Weights of a small mixture-of-experts language model, trained from scratch on English Wikipedia: 13 layers, 128 experts in each of 12 layers.
Below are experts of layer 9 (counted from 0) of a mixture-of-experts language model. Rows are named router (the router's row for the expert), gate (a neuron's input weights, with its number), up (a neuron's input weights, with its number), down (a neuron's output weights, with its number) and show model dimensions 0-255. Each number is 500 + 25 x the weight over its row's rms, rounded and kept within 0 to 999. Numbers have three digits each.
Before each expert's rows: a language model's description of what the expert responds to. This comes from a sample of Wikipedia text that the model never trained on.

# expert 4
Description: Conjunctions and relative words linking clauses or list items, mostly and after a comma or noun, also but, which, while, until.
router:497517496505501442456435502507526513500534504500508490497502477495489475513500500534492509481456494501509482507459490497532520514457509488526506528523495510508497522505498496495457437495507491500480486428487508506507484498522509399496465489507507462552473509456492496507521493519503516550539501503533482511496498500505517486485498491486607507491478489485510495479516503523528508518498538471477471493527503515469525493466504441477506523537498544500487462515493566523506509518477497495515494489535512526490488492445502504503513510530430480503506482502512492473552543498508506488505493494514491483467484494526453511460499500509489488501522455502548505490547513462477484494477486536473527471484448510479514511485518485495531515463495507525512478480503494574505492542471478
gate1:508476477487500468454540541491554572483475509502523478535522478515519500469507531488449528542529464455507527494533506470517518502520461492517478493508492470526509490470554515491509506509525489521516539462471490506530548496451505511485500512490525504493503485525490532514501537478530491511505472521481461474543475450511492478510526496543510464480464529529490485548472525482491510492497517493519487478441516490495473506508491514500503482496444477498478504467514437510523467495508494484507487487500480500538514494532507481522504505533460554484535503512504455509502488495434555499503536550478488473495494532492492491500528484520506496496485513517550497467488492520552539491497490482493490482434510483500499543534471511509510511448521480442526488498507478495512486483514476
up1:500519482511517520501498540514487520530474528513518499516514490510426501498520542545487461556482513458491520514492503481551483496485495479471518484486508534537517491430499516508493480515514494504533473488482529503516471507558451514475532509518519520474484473546454492485467579506540476515524514481470477477491517530472495530464452517502477514496484469451503459535518512465488469505521520480494502487493500544485518492480504506543523463526472478503481443504532498470499457487482515492517533469515468492513494511484519488516479509524457527526476469472481465481492466510490542503525512464505506515533503533511481477479490532501538494505504470537540450578505518484513537495453499499487485465476497495465483478507479509523504509480502501524522501538519512492512499512475474
down1:538522519487512488494454515555502465521501519507511525453496541482464520508552471526492508521471500493475484451519485525499577484474508544495490500468519517509481490449491494487482455509495486498505499466500523521491509480496499495525464455515519508481494509510461514483491561482533507538515511465510492530534482561481459509470482459487543505542481500474486500492506518479496517471522515512531545514480506507494494535511555512505494488564488452527480536458482529490508510548493494464514505476471557521507493531481487515523484498550496487520457500531474539470488492468458508522489504476469488464501521459543526471494516534486481517511504495501498484511552480488460495508492497493461523533477486512469501490468505466527493478472495475538477525511506504534505482464469472
gate2:480516475490461530472526514529532458470503490454497520531490515483501483489504492472537534539464481458470495522467491463481492487516546559475431541495511519516524520500489533479475522517481474527458449484463511462501503492517498509497470476493531507542516533502527541467533460529490499496482532476483507523491533463511492505467511496508520519502502491527500511497517530472535497460523483499498505489486525517485540535524484490482484534506519516525481488513489545527520506510462536537505509499506467508580489483463497485511494479542526511418523470511507506511497501501525509491511539482484534499454509525506499531517512524494500527513527500499465467488528502472484485518513550511535554488510505483495522474472491456532498461494491566447487497515471468511503507476483489
up2:509512511550543478448503479475513517482579489478493473501477494451498453494476494505500512498497474489505506487493514497492492490523501478556473494474476501516492528460513518467481481502502514464533560464521513523520508461482489481537502492456466507491498471485465508504466481505557499498513489498504508517535467498520550535508503526476457480499527492492492490537522516500517533522523519512495471553493488454501490526472544489513502505541503516444556507529467484467522439471497472490513522542501531484509538504527530524505507504441490489512464519525498488477515482502470506485482546531510474498504463472520470506473521489514510550496514475546557552458517493497498501490530518506502499562507500489469479542497468495521533475482515461515527510509511464495473517497524504
down2:510507528493474446526507468522499482503466492463491500479503493463503498473517487472473474527540481483504508465497522507517529490515510503521503529484469453486521442524556481518502474549512512486523477481480501486490487514486446499515555496474482539533454495501483516510412503491489512484508504462545493537505509523543517482515497527505453486516519490486542502478515510465475489496507493469518479501478526499525518493571474516487489511506499491517510528519506531459474536533481503532535545479539477510528523510491572528486515483449513488501485530500494491516487490482513518522512484504543478515545478446483472502513476511496472514498502517469508453502561480501468460473489522513512517492450518503502484477574541529495508522462486522457499513513493477520481502482501486
gate3:519452483472487462520511516526487522502529495490489526488541528495506525512497480546484501498508467458527532505513516509521478497515503463558512494523490503497489547489529523492526516490538485490539495428510514476514483483542458476491508503492489498503530501489475499469499521480498517516495468530496436517503531464489516492505521527503522478492488534558547481464498484525488504536484495501464481499503509502525515511525523480515520500516452469452543470489482472474484461491520486493494485469504508508483474509447516509518486514500533521495494534515490505507521516502448487527514549524531448524480467533509491484503464560532518524476491496460530508526513545519536474517474456501482497485504490493461517483490438533543535507434489468468523459532505443517493524497487463
up3:517530508495479481498508502506548523481468484527469472496505474513497496506508496519473478496515480475489508492492496526480527557534521532525476475484479536510478521455494504534505482498541456512484483461483501480473475512457493509505475485496526473505480502514496505507471537476489484507452466496461487471491496498508508537484502490504485531501511553477469518502486465463523493504488481515468511465463528572525471498515510457512485513483510489534512496502487481474492538506572527480461478496499535526518490497455484531557494511532552473484457537497492466523537545500529521540502492478503482453515481492514515495495476538515563483539491550490498499560492489550519509502530501534512523495496464470516482500513481482466520438486460530497517469541521471479486515472524456
down3:459506500518505480518525555561511492471459538472503473502533520515496530496488492482496529517534500521488483507525498529512471500489520495476517537478504517500529519551485460480466514528474516471480463504460486459550462475491511485479504487504489446485450515540502469506515469484502514551487439458525471496515469512478499505499537486478499488484528517534482490500504468512498541498469473499483551504508506445510482472511495545488462525498464457473506519539479494509536494497470480495534469513475489532495537520510485492492507478533482505545522515494522504490504482497477544497538472476482487520470517508511511520442555527432538506495486525498491521485533489523463551501445501474477505518499502526466480484523531522517473523462501540534518483495497508485512480512524535
gate4:499480508469559477525497495513501416551485491511507436475478484486484518503451497477533496488472547518505521518482547512523527525480490505537452483512469515517511546496500512486513466493509458486505503540485509501456512513498467476466496527466468481519509506516484540555491514500457489481498538531484511486519500491483537512515450495513502494474505539499536514488528475486490518526495536500523506490553518447509520481482516499448496497507517549515495532511515507511447497476556481544496494531492480480432519495488488517487476546480510514500509542461498506554501483478508496491527498493527510532489508517490500472530479513473479505510498516478514494503441504551508478493529529557467468488491483451518493500519473473458510465495507473502509476509518494539487500533529485
up4:498519482481460526528467514531502510486485536493506510467482480499462521482483502500496481522462494498507502516484442517516547512538470514477516479513476491477448483441520486529550462464529566523492531542539506470475507514538544484506516483491490526498511490483470503502490506511499467498557490516533498478511548489497541509518510515484497490493499469485502484463539500477465505489524517470473514488492543490530498528488460484496554444521500450461482482508450480484483504539499462548522522504507502510480455484489499530489552490521497489477488517448496509490500517527481477466508479528488505528498496476518541499512484483526516504445546490448500528485479509480478543494499558485466497494522550487482535469472517526545482513494527479528487513457504488484529492522507484
down4:484484540477506521526471521501467493486524491477476463516507475504493507492493487477493517524535536493517515475479468439458490484528418503526515501501507474487541505503573550474506477516518492511499527482491494527497502477484465531474478544471493533486507464474514530571457460484498502407463500467510530491482510509479469509493458482445493517493508495476497488497471539546495492508488484507512492548485483529552523510503474473496533543497477517546504526451497482493476484521478520536528501504564508560503520457522500517503520483525500547503492518516501508521482484496519494504461505498515514520489483489526519496518437464513497512488503453505473501510509477484499472531499497477516505482514556463501517528521529511486536472518484466509507521505507495499495502520493507
gate5:521505515523454505510469516500479507501543502534497494444456463528500520517515512509504547484503500532509517482510472515466519544507469463516504539496522528519525446525471458494489534479518486504470530503477489503478531522496497460455510519513450525518504507523468536477457488554488542500493485517506467509498546547492532485482480533511564516469495485458498465431474517532499521506484547545475492492504494483522521501470489491526545493510476513482479535495420498471525546493437488486521514486488502507497486509522479479465515498530484507534520486479473463488528490488505492476517493533496480461530452511483488477507517501502471493504475471491507545524496506463485522462471486516485470479495474495554454502537513528474462525479479501503519511499509528510483476505505508
up5:475464513486497514495494475501482498514522498508460553489495533475479503497535488470490526462486478498475509517525515528488481471480530545559507529513515495521500509492508476474508514487501540508456496510523504544502528472500486469479513478507488506492555497455524504465488488491483506504492497498484490471478515454469544459480495483524601506471534484558488521475508480529496532501511491518491450494487513499506523517503501534511452491482494469463492549524477467471475499528425486507465546527474530503453503506529487495493540446509518491474527532474493467486508549516495521497516459534504514465454478484496490510540503467522486489486517473460504521499525518519478480497512469524500510495474443517533533506493529544527500545471544523482487488490478499519488504518476527
down5:507485481504519517534503461514492456521477534494478522473502503577540480496477428494537477488509502516496485466465528504503552479513516529507512501473557512509477519479460504506481533448520491512509552504529477519512489502541510499510503456499500535505538499503452521529485490495490541523520527499514502515493483501510458508507475504510513513505495489490453442500533509509470504487500472477474479440528492506514500474508475490543517439488523473524509545499508507516475472509528541503465433509504522465507518470527498479494529523542509507493479502564489504498476472527492439490526547493469506517474522517534522516506476528546493491492484501472480491543510501460498479499523471509486492482520506502501487457515462460519529477508483529510459512453512483510489495451529466

# expert 12
Description: Prepositions after a verb or noun, especially by in credits, with, of in son of, at, to, through, including.
router:500505498547476427485463541476479497498506518521514474507514510501490487469499504543487516480467482489480531529474467479506528529478502474501515567503510516524484523482494484520422500489496493488498516464473525506470488499521509492486487493503479502550413510484529478509520482481543501476490485492524498502509481507506516478517504516532571522503491491521521487512499528508529520530498518485488480496500496511496507474496548481445511518542481510512522457545497581517496497461491526522506460503519533533488487473499504500475532517534429506524519484495524456533506491539521505494498483534514511498491545501464419490480498515504482504533480461493535518521502484459525500506461463509498522472502475518529502505477560518498482502483540509513504539483494512457500478510460487
gate0:478479501489455507530522494519479492518469534508490506483486500532493493474535467447482535507451550506497499540483497450516488537489494510493502513500530519496459518498494432500480522446465475562433512490477529518492465513510546506476526478530525506496471522475536504475506462518463501497484523492527550508429517478504574510525493495539506531477513482507485483541499522485487496476485478500446561483514488533492519549489546460464471512499496486500486506532511536497491481452485466504499455511509560498517469476501521480480518532498474510497495481516489519484515510535493491530499514510518513510504520506515475464509528528524496484517537469472460460522509497492471500501484514506516527512524505498524492518482537476510510475501492538477480519469543532482490513515457520
up0:499484497456511535472508522537500531513458545496465506506468521465521536482542469480510526531476488496498469461496501493523482521509491534460539510476502533515499548463499505501474477476472478518450477528452515461507471514508514463501532495534545535495488511505547465482471523525488504512464499484497536483519485488502517449522493513462493478494522495505477495540544508491514526496518486460482545524510509473444526541509478502498491498488487495521501468502548529499441469522488523539483462516494513502501495503495496492496515516551519542456492496499495504513537461479518542577508500506506489522479513475510510541485495541532464497504522450491504490525486498554509538501474493506478497494492495473501544533456529495472521469502503462483492534447480508500472488492478448
down0:516488503489530484504471476491511470509525492500496496496495500531542540507526480508470517536490471495527439540475478490525485529468512499519499520523472481520469541512486489462485533479490500529500539498512536479543500463551527522507475448537489540478501511542482499493498528520532506495500472513522510529499485498505486494503551469500482496485491504511463514419463472477521502505515474515465549490497557537521478517458509507508517455494511445515490495501499478465515477493462526495539489456438540488497504565533496500471494518483467504506487470556454488475517448516509512484485497471484524494493500495478488510511487536524544450528494500519504504514495520493489472460497499493444493538544506488467491529497494476541509475548499492522512533539522497484534500475485481
gate1:519465475552463481500448519470469493496503504472485501474500542487543480484513506450490498492502449528507448524478452526452528544521495494525492499482521488516512536525494539479420466498468433479478516478551468538467476525541534481477492476480522494498484481516537494547486462496512476503483485497523523497492474509494509482529506480489518525503526518489492531530485479513528516504535495530456521479489537526486476541465551500533504497501512502531484489511534464495492473482524486458500519532494466465503501472474494520518513477465498513482515514551521493479531533510479539488507484482472481513497505443543473474543530528494496485491531457511469491504501495485514471462482476525503525478514465528514478511465496495507494451502476539500502530498476526509491492531491530
up1:478509490531471490510521489476522548474517503484505492495523511494534480488456496453481505526486466559445497519519466530473468518511537540479509434496512479482463495560505499464504506490491530491487475487505495479476488523479555485509487490454518484495491518520528519498468494509459503536522442486490499467470482489500480561514498484477527515517504520462503533471516520510456494441504525551426506528495497514495493549508503507524440516528499521516481504511519437522485484515519484466517503500508511487492488494500504476472483437514507519476535506474475504509539480523467495512556525522505508513463481495530493531519510524491483463491507489520492458495492521493472439541507475499507506511545503507525532513512483488544481524504477543470524507486494468485479502522510540
down1:504521532513515512477491508504488469501471511529477500492512484492509516470456497491436539555517499499508495507503486519516534527484493451499471519487526506515462500493436510501462512497523493463474511507488540478509507505487506495525523515534486518524466445537461518522479473496545516574511494509528522511531523486495481521514466488459521516521488519507487549458504485524493457512461458476524543470527530508535489515466484525503544466508524490530491499513480520487477489552476506504472480437488519490481505513507489520501538553502488489497522505551483496453498445470507491511479491470486511522502480495569490496493493521508498557520493492479437490494498518456520523481467473539485453501506505528458501495527504446505543520535508487483503549480500501490490497490469484
gate2:501532492442484500496504520519520523502494520514511502499482486506532507496501516518531506531438498492506466516474496511473491461511481467523492499470485476496507523535466491531471511502507499425541485518530497521493502487499458531486453559489530505509423541514478473521503516534478535506501491503533501520491492478423491495492511511520489492522484494480511494505541532516466477545469493474497500496535467534501463514510474470497466513461500521501531500471548510552489483543532483514516501534502464547476518481480527515488480513505512473531507547471541521486472495517489491555494504474477524493499512539512478491531504505543487463508466483455505510490453531484514513435485493498464509490548514500486520483456510506530466524448517495549531492526487493490479521487523474
up2:520453470522495512510492514478479513506491458480520512555463512530498504496475549484461522529513511502561517489455492501477500512479482501512533502511495511491475529514536496481497494526507509478481520509500493482537475500502475525488498506457496494491494425508506519505443485502526544491520464485465466533508471467483494545500523496506480522479535498477481498503493520538496500503498512497461521532512462563558492480504462471517511489492534506475499549518464500471493534509534510496527480476517577497490464482477493499530494555491531494534508502512491526465497517536465522517450488518499490492505465461522540485477537504455551498520530482470457516480499486486503512477526565504488472493494487491493481499504529480553480457506452491452515489517544548503497488505511477
down2:468497463457508502543569538477479501545506516457558481527536523527519488468491462528479479500509483486520503465535475477489560479490509485561512526518501506526460509541558507479523518523507481530502506517519482482512528502480468539488467485502487516507522496502509483511535466521490479512499484536487543450501477493491502521487466507533480493488493460515498452543538510491455503461483475514520490500496475503462479482524503500521538514455498516505485497530516491558476496484476477490493483481478503511511487491475561445513459496498527512514515500524517534514448487521498450552492451507516540512512490525514526528521490498523509475566504484481458521515503508494463467486518534515507508488469524465462507486543476489494469467511469513488502499467485488493478482503489507
gate3:504528552470481445535497579501504512481531491542489517482499499536511520457461490500503496486485487497471465490506528559498516519471480507549539490477495538498551517522508505496468494517498525506497479452480495474491524479455484516510514533495498498549446507521538499497468487535437507488476513522496475478509468554493516501477480502449545520556489505469522477480506542494504498472486527492425510489499499534512494536453506433518482526499498518525460509509532460502493517540524493500483481523498531509485530490487454476496501511484499560534484519510544466484508467479492490506533490510492472482499478547451497488466496496476496448490487513509517482494502455518519498502472511511516537483528522507514495534493539508498513520475495534505523466518512495488497499514517498
up3:471514499502500551468474458512472496541479505465507531510506477485532506543551478509506473487499518550505518526507505492531525517516488466485498526501508512540510538502497502510486470493541477501496503495536486503509477500536459516519484500519515506497505521503489505477560534459545480489549463516503513503519514498515509478548478475552492445450542572533500500486483465477553458496530473469515508522484495481490458456531506539522486500478493494531497483485479515519490472517470486470526531485511428523483509486513547451465488485507460483524527483477488519516477542519499517479469496519509469488496507480504505501558475513503541512498472512476509486492496537469482488504504497516479467451475447462504476466506485527477496486506494454489485517456454497503474505525512469
down3:481476465479488507502517468454514478516520523497533488541524516513490501470533486499529532516518494480516487489484497480507542496511495516495509470479492498536504474539467484499532502472495481481482520470522527488487522539518503466491451466496515521552524506521505523541539492529478478461542491522515535532514494483527479494519450501519503517509443500500479505538474494502535494495510532470555516489500522505523516500536481509468445473512477509543471506470486503550465516519511495484482504468559502466512491461518511521484490446441520460525483474509462498488492498468484464494493513514496531437520498477500501472503477488508504473491494499478536472544512503531525504503491456521492538516506467491458470466548510472469525495523517477485569527488569505524506465479485541
gate4:492475518544542541456521481561503478448500524496495458516494500485528446467555527493507477481482527494500462525486533535496492494495495509503511474492449540493455513465514489551543480509528536512469519492526526494496526482500524513459517483544505524529493465533465518541500505553534463456499519530496505486487497500509489509494491496444511466478476490480495489508515453551518524471517496479558527483491521466507468470490481489498496511496552499499513492485495465494537500482487449496529474532501499512516500517520508517508508519489490525555478448515536513450509495509509480488529495531501489462502496458466478522492480472529524516505506526473469528502472542501455484462508548518511502483482504525516521497516528530446489517480504511476514513462466496526515503477523526
up4:484527484456481462526544522505519519489510516521537496502496504485465506508496485479525523489477507519482526501488532461476492502449507487470529462515545468509491527495470504484539562498513521486451473476498501508519500499510495512504477500506539489476492503462523508488519538485500530502497490494525515500500468481478538518489468501526468506504528486502534474506493489454477501501483519469491520529509498566514529527517462451552518487517509553503446491481477529534534461486448498475528497451505491502491526500477505493524486476514482457554545538460507509495492475474490531473453480492507536494479489519474525472477489519478506457507532533556500437541540477470497479547475475493513504493525542479500507488487516482525497489487454519459534448520491523504509541523489507
down4:509526471503512533489529506452487466508473510474494500502476496461482510467482532482514504524519485474506499515503518505448487513467481507530493550470512511504551498518450505513442457540499508469522486542497460466473523478499448479522486469500468488526497496504488467490500516448527468524499498501522523501548460527545495480512509506517513497541501503516502503479510543455487511505512515491475510511496509512510545499459474512544503466504519475531499489516544517511510485523444521481495480541409515535493507584521518541471473498463512500454488483537506528511485517508522475501494464499549485499476477476486485534476505511574500537537483482506526515481540488446510480510487476475481551508483513475507512510480505506488511511502487482512496492476474501536528525506489521

# expert 55
Description: of, for, to, from after numbers or quantifiers in census and biographical prose, e.g. five of whom, for 10 years, 20 to 40 mg.
router:487497515509515460507486533497484490522496508498545484503498468551494469446496513557519474473474493486503504559475511482523524514491450490520496522540484483533496513491484532516490449500498490493509496444493502500510494521483513474470486509518502488547448521494487486520502508465527498473493484507521452523503475476482496508506480513484596502510484510479522492496509527502574451503483491505488493509504515518491494481471512480475509552539502524505480467484506573537521511527462492509507515501582508535513475468505512475498496498515441481505482522485508473519511501482510486479495478537514488501471529502474421511480479534510471474500515465509538507520544516465507509524472477530491506429459496512488509551481544514493479481493515512504513485501504505453505520531470482
gate0:497512485494526508480495563516515480460528506518466523482493504517478503516485550477498517483460506494451535511446487484491501528539448475563497505515522449505476517549524535513450486505519501509465502469503500497493456497478537524521495492514507487481520499564477487503470475546482507504512506517520495497516479553502518525531492478490529544504496491496531493541469501484448542471477515468529530493461524526508434502472486501477525477508537513526510465487513454511521512470492529489491498498533507475533478476499488504481474530530453453459512486483494464482522531485532495542486502484469512520500491492466527487551475529482556445518525490514483488475509510498487524511527537495492450473476519458487503492495507475506517508487474514508504548539527523489519485498532498
up0:518467454525523519539484467507501504476510520499519489479524500487502470512482493536551510511536503501515490518496472495522473494523433521467500491505529502551485539505491513457538512475480521528495501535496471459493515482477439496501536474525523520500487478488502489454493498531538484469513488443477508525521496515531519538431504477474481511482494462482463505499467505466506510529482472467528495502527477494498537501465538486478512475552525533491474505492459546465493562458517500472473534474506531482554470486520517523465498484551489540532496511533478510544489495502469512465485500516477489493526502471499494493483526491488480500514502554528488475507485468502490503463473468472548547487490528486530456490487522466487504486502487503485517480473508519470502551487530524
down0:506488472465547503509495486530520475474473514461489511537479490482488511451486505494479492525518486516468490510543455450500474510491568504518501493471538497524569506534471492515553503461483545487476524517508495512493549446488505500500518499474583477457495523500515494530520493469470489477482477484465468509473491452467549483503510502526504530465471542512482503516496460474507500480505522512484499498521476548507513507508534471490502499467522511516474494491508502452509520471503524488482493509591551469509510501511532530499496529491511547549476504485460471469551481467502507501508504504494483500510470503509501521502508488502489485516508489521493513495492475496464526472557484494519458494518490464535484498497489499467532503509521507498530444525560472513492503505529502
gate1:516523506503505513460467530514482507512484462536520481540434521518517494469481499494495511539514476494503479498501519480499496540493530497474517457504484513498536513499458528528481457538522459492515466491514527532470492533470508506490478472506493506507466481531519520548478478527522488483514483503493510497509495463462527478507513560486486488464498504499495492492503490450513517512542493487535500545526488524509448482513503536507534488511525502455536481426505532517475515499502496543504485501503463513513479493531483481465529541491498523523468470506532471483476528490547490474464471543485487539488484489468519530511530519511518493501476461534452518498492543521509493503497488502444504469507479466482526541500586497482489493497515496451506440489457512474457492509474465
up1:474499505483514519502483555488481481515498448525474467530461505526496484499473545519497483489494492472486476544470482470505518525498494519447526491526527484542554500487508533518487498526496457478479471547478522552480515525465495488532517484487486466498467501487532520547476510523483495472481489500500481508558511488498523518523525532521490485477537492448471510506539526491474476501508503485523478521519492523487507510531501521519488509521495488521524483431500521514491494543479502506524473522504490483485482493529505496483535566465498534473508493540482454515483504485551482481470481513450492528504468470474461480478521531549485481521491502526428482523474517549495492506517505498480559501474464470511504509526558488534492494537514539503493480474476533475482518526480463
down1:489500511515451504482470515475520497503491451496490533496481514482514440547441500476499501466418499509492500483480504471441495481522515514511515485527520534501521500490502480466508480552472553473503518495496498507510484501475543485471553532511496519513499496531482466481486531488516500512513487514454493523558457488524448484539522472466546472500544502477508521514475493518522511473542503467505488480480510482486524462479507483533456496543472501468473493456519497499499512487527491465470531478457489510487504513532498493504518488461501504485485486488506511483530504481518516500511521507519461518514493504519546564486471529503484486529465531525516466544479488492479525505518527573508485518493571482522491514514499482557512519522488494484492519499489517493510445529521518
gate2:467475519505531451507489503505477455522537513549496467510457506509469449484494522525509511498508520508478482522496542472529483523507496511517493498504507484541481532524537527531497445503481486507457521440531485469524489504522534499502505514517551518548514491509468484483488483502486465492516491484539481492489450476450510492487484518491524494556501531498499521525496495482518502527489471472506475500520488468465477511499499491469492461487537534537507497486505510512520493514539497519536508543496500520503428493521519516457512521524474509487484475545542479511503465515554509430527525501514515532453482487481456542542493514496494507503475470489539551523514504517514512514470525522508499449474496519484556501490524534536481470514533542469506505514505553481521508470503499
up2:492519454491501539445455478477514473482440510449483526490513486459563510544511509488516513500520489492470532519518465495468476508513477488464513492473521503477556493473483486464486539516506529523519488519491471488509503466468477504512496510485477490500481509471523534505498525526515518463487502516531467520490493540515528478501476468542486473422491467514480497482500486543469546551499497547523498503523494452536503492490456521464506507504502491486498482531544511491511483493545499453517548475498487478522514505522483541518485504447523498506480496437465548505528523534459537517470501518498490459522500513491502522494494501504473510491518524494470451503498498498491483453567526494501541532503484507504508486481487525480550500507483487467510505491530478535514494477463502
down2:521477507472523527501495489512505471518477551494513499538478496514494468466515505529506458489482450439509474508485489452498444525503504491487522493493501514562460514513479540505503522468539517470443471515525474449513485477542490478493500546556498502482481490486515550530532471457491462461476492494513503469496525499523535496515507505494510513512504537497481423533481485479496548483476499451516503504526527498482473518498522505486518518485497545519546495466486525530493518511464515530514482463579490531521485506496527484552481498502551488478475487521509478511501511537500506484482494535495476515494466516484511491510468485528529556504519511500510502486461512559493539465507512482534489474495524508474493471484523490485516505463482459501531499536484501474485507486506538
gate3:484527510507524484541484496497498510471561555491513518485464485507522480508488507518459502488511473451503517576495491525501476490474478497521446479547453533514468507497500530461508539449513497557521526455516485462491520457465487509498501530518530501530525516489466476508492478481488444524494485514513508483465495470478521473501496501495476481476479557514534481549487511532533520491469486470499508456493470484576498504476513479484470490508525477546460497511485542503531518520493534520497525500513528506472475484515496538521495523466502487540459523495535508509495523525485495494496483543534486506474496476515523499518472472507479487472500492552508492454466483523513478502505493514488474498531524484471482494499488517447483491535508501543471483484466465485461477500516548
up3:463508483536496500472459529491494514507527501509490491502570510495482462491542489518438510531448471499526524513499488501469468479486484522484495456521513497512465514532509507560493552453524498448490433492483527488485485498540538497540535493532520486464466523494506520480486487489483490494475461512557470510468476511461484474530506490524515500516500513514495489501516496545495513545477500441494513477497520530483484488511456491496488518517504498551499520484524548506477489511467499483547484509536501488578498493511529501505492525548490492462494519460511505490484512520459505470476474506496497539495445468509469495492520535533521531513539512499514516479494496548523550501535478518509486489485511520494514501474524531562499492479501512490462487493484528490491533460509515
down3:496489465491456502492466481473550476526463493489432499539445503491520462460528501508476532480488503474516488482542473471473565504498522525487506491468516492500508496604498517538517472526523497541528511516477484515517477528490489473477525481530525530489485522476510486523491485523480457469510507476439536515434529464479499503482536484490529488498483506467518495483528494530491473522525472481489481476521531479475526504484543529496516496537527546516497489505494477514523521505483517504531520487488512531517496496514531538476510502488470486520495517484446451500500486499549494524487532503559497528523538476461543467507501491447497498456491506479483528487539526493527487499515500503499479516502504473471465472512482525481478508524523495499496487518503457508531489518503538
gate4:544461522467545494462486508483536532498471533530525463541492503494534499434473507533501495495478456468523517520468495503484477499496509512492498493481462532531511471506480531511509478506494510534498524483482509542502511505517537490482462501466444489504468478450509495572497495462464491470487488506493505481498485478485474516531477511496491465494504512487484513476501499486509484528450483523521494528518501545459497457488500512462472516471484542470493488455533495541489493525490455490511475487541468525534504476499446481490492450534496521472532484497486475531493508496496474481525456555470476506501529542519510492479468545467461511514543510532507517484509541474503479506514480483510508492470522501488540499516496465538438491516473472472539525535504494535519533526491492
up4:488518522533503469549533487506474493469509479460499520491488465530504513541488464479493502472533502543507499521499463487522517484530505497537521557455490470444538475513489485470527505499480504504534520498456498461497467516469469500494458492514532554537526508517512506519503483523474484501524498551530511505481467510487502517483456511464460505451487482510535451562499484447505501526518477515486476476468452498515477528505504485503516466472525529498529498518497524482532548489528522499455545498484493512510493487503500479495498519506508477549474531540541497474497511532526532530481537453494504502517472486483526496549533484534526516495503474485507524513525456467548475472487535507493495512477542489470476466480466534523482519503529486515510478489495530514472510500519549
down4:510511487509468468473560500496543484499504514506498496519501543503480505482467523532491525554522469458518518507504507519512534531435492501467532469505520505499456529521514504537504475465498476521491478528483503475495512537539525502498510507450506496521529491500487514482486544528516462514509526502524529497469458534493514529510457503491471501456468466499528481549480447542511487558492472485528503499479472501469494511512492496496458482497506492497483483501449536521467504493505480443574491487544488496475516498447483492527475526521530470475487474480505548556491477491534501523501485484522516497485528502510545497527494517535512495524518469498480472541488499509470481496464456484462510459528490481509530505469531505491482464477495458468498499526492535511510528543537495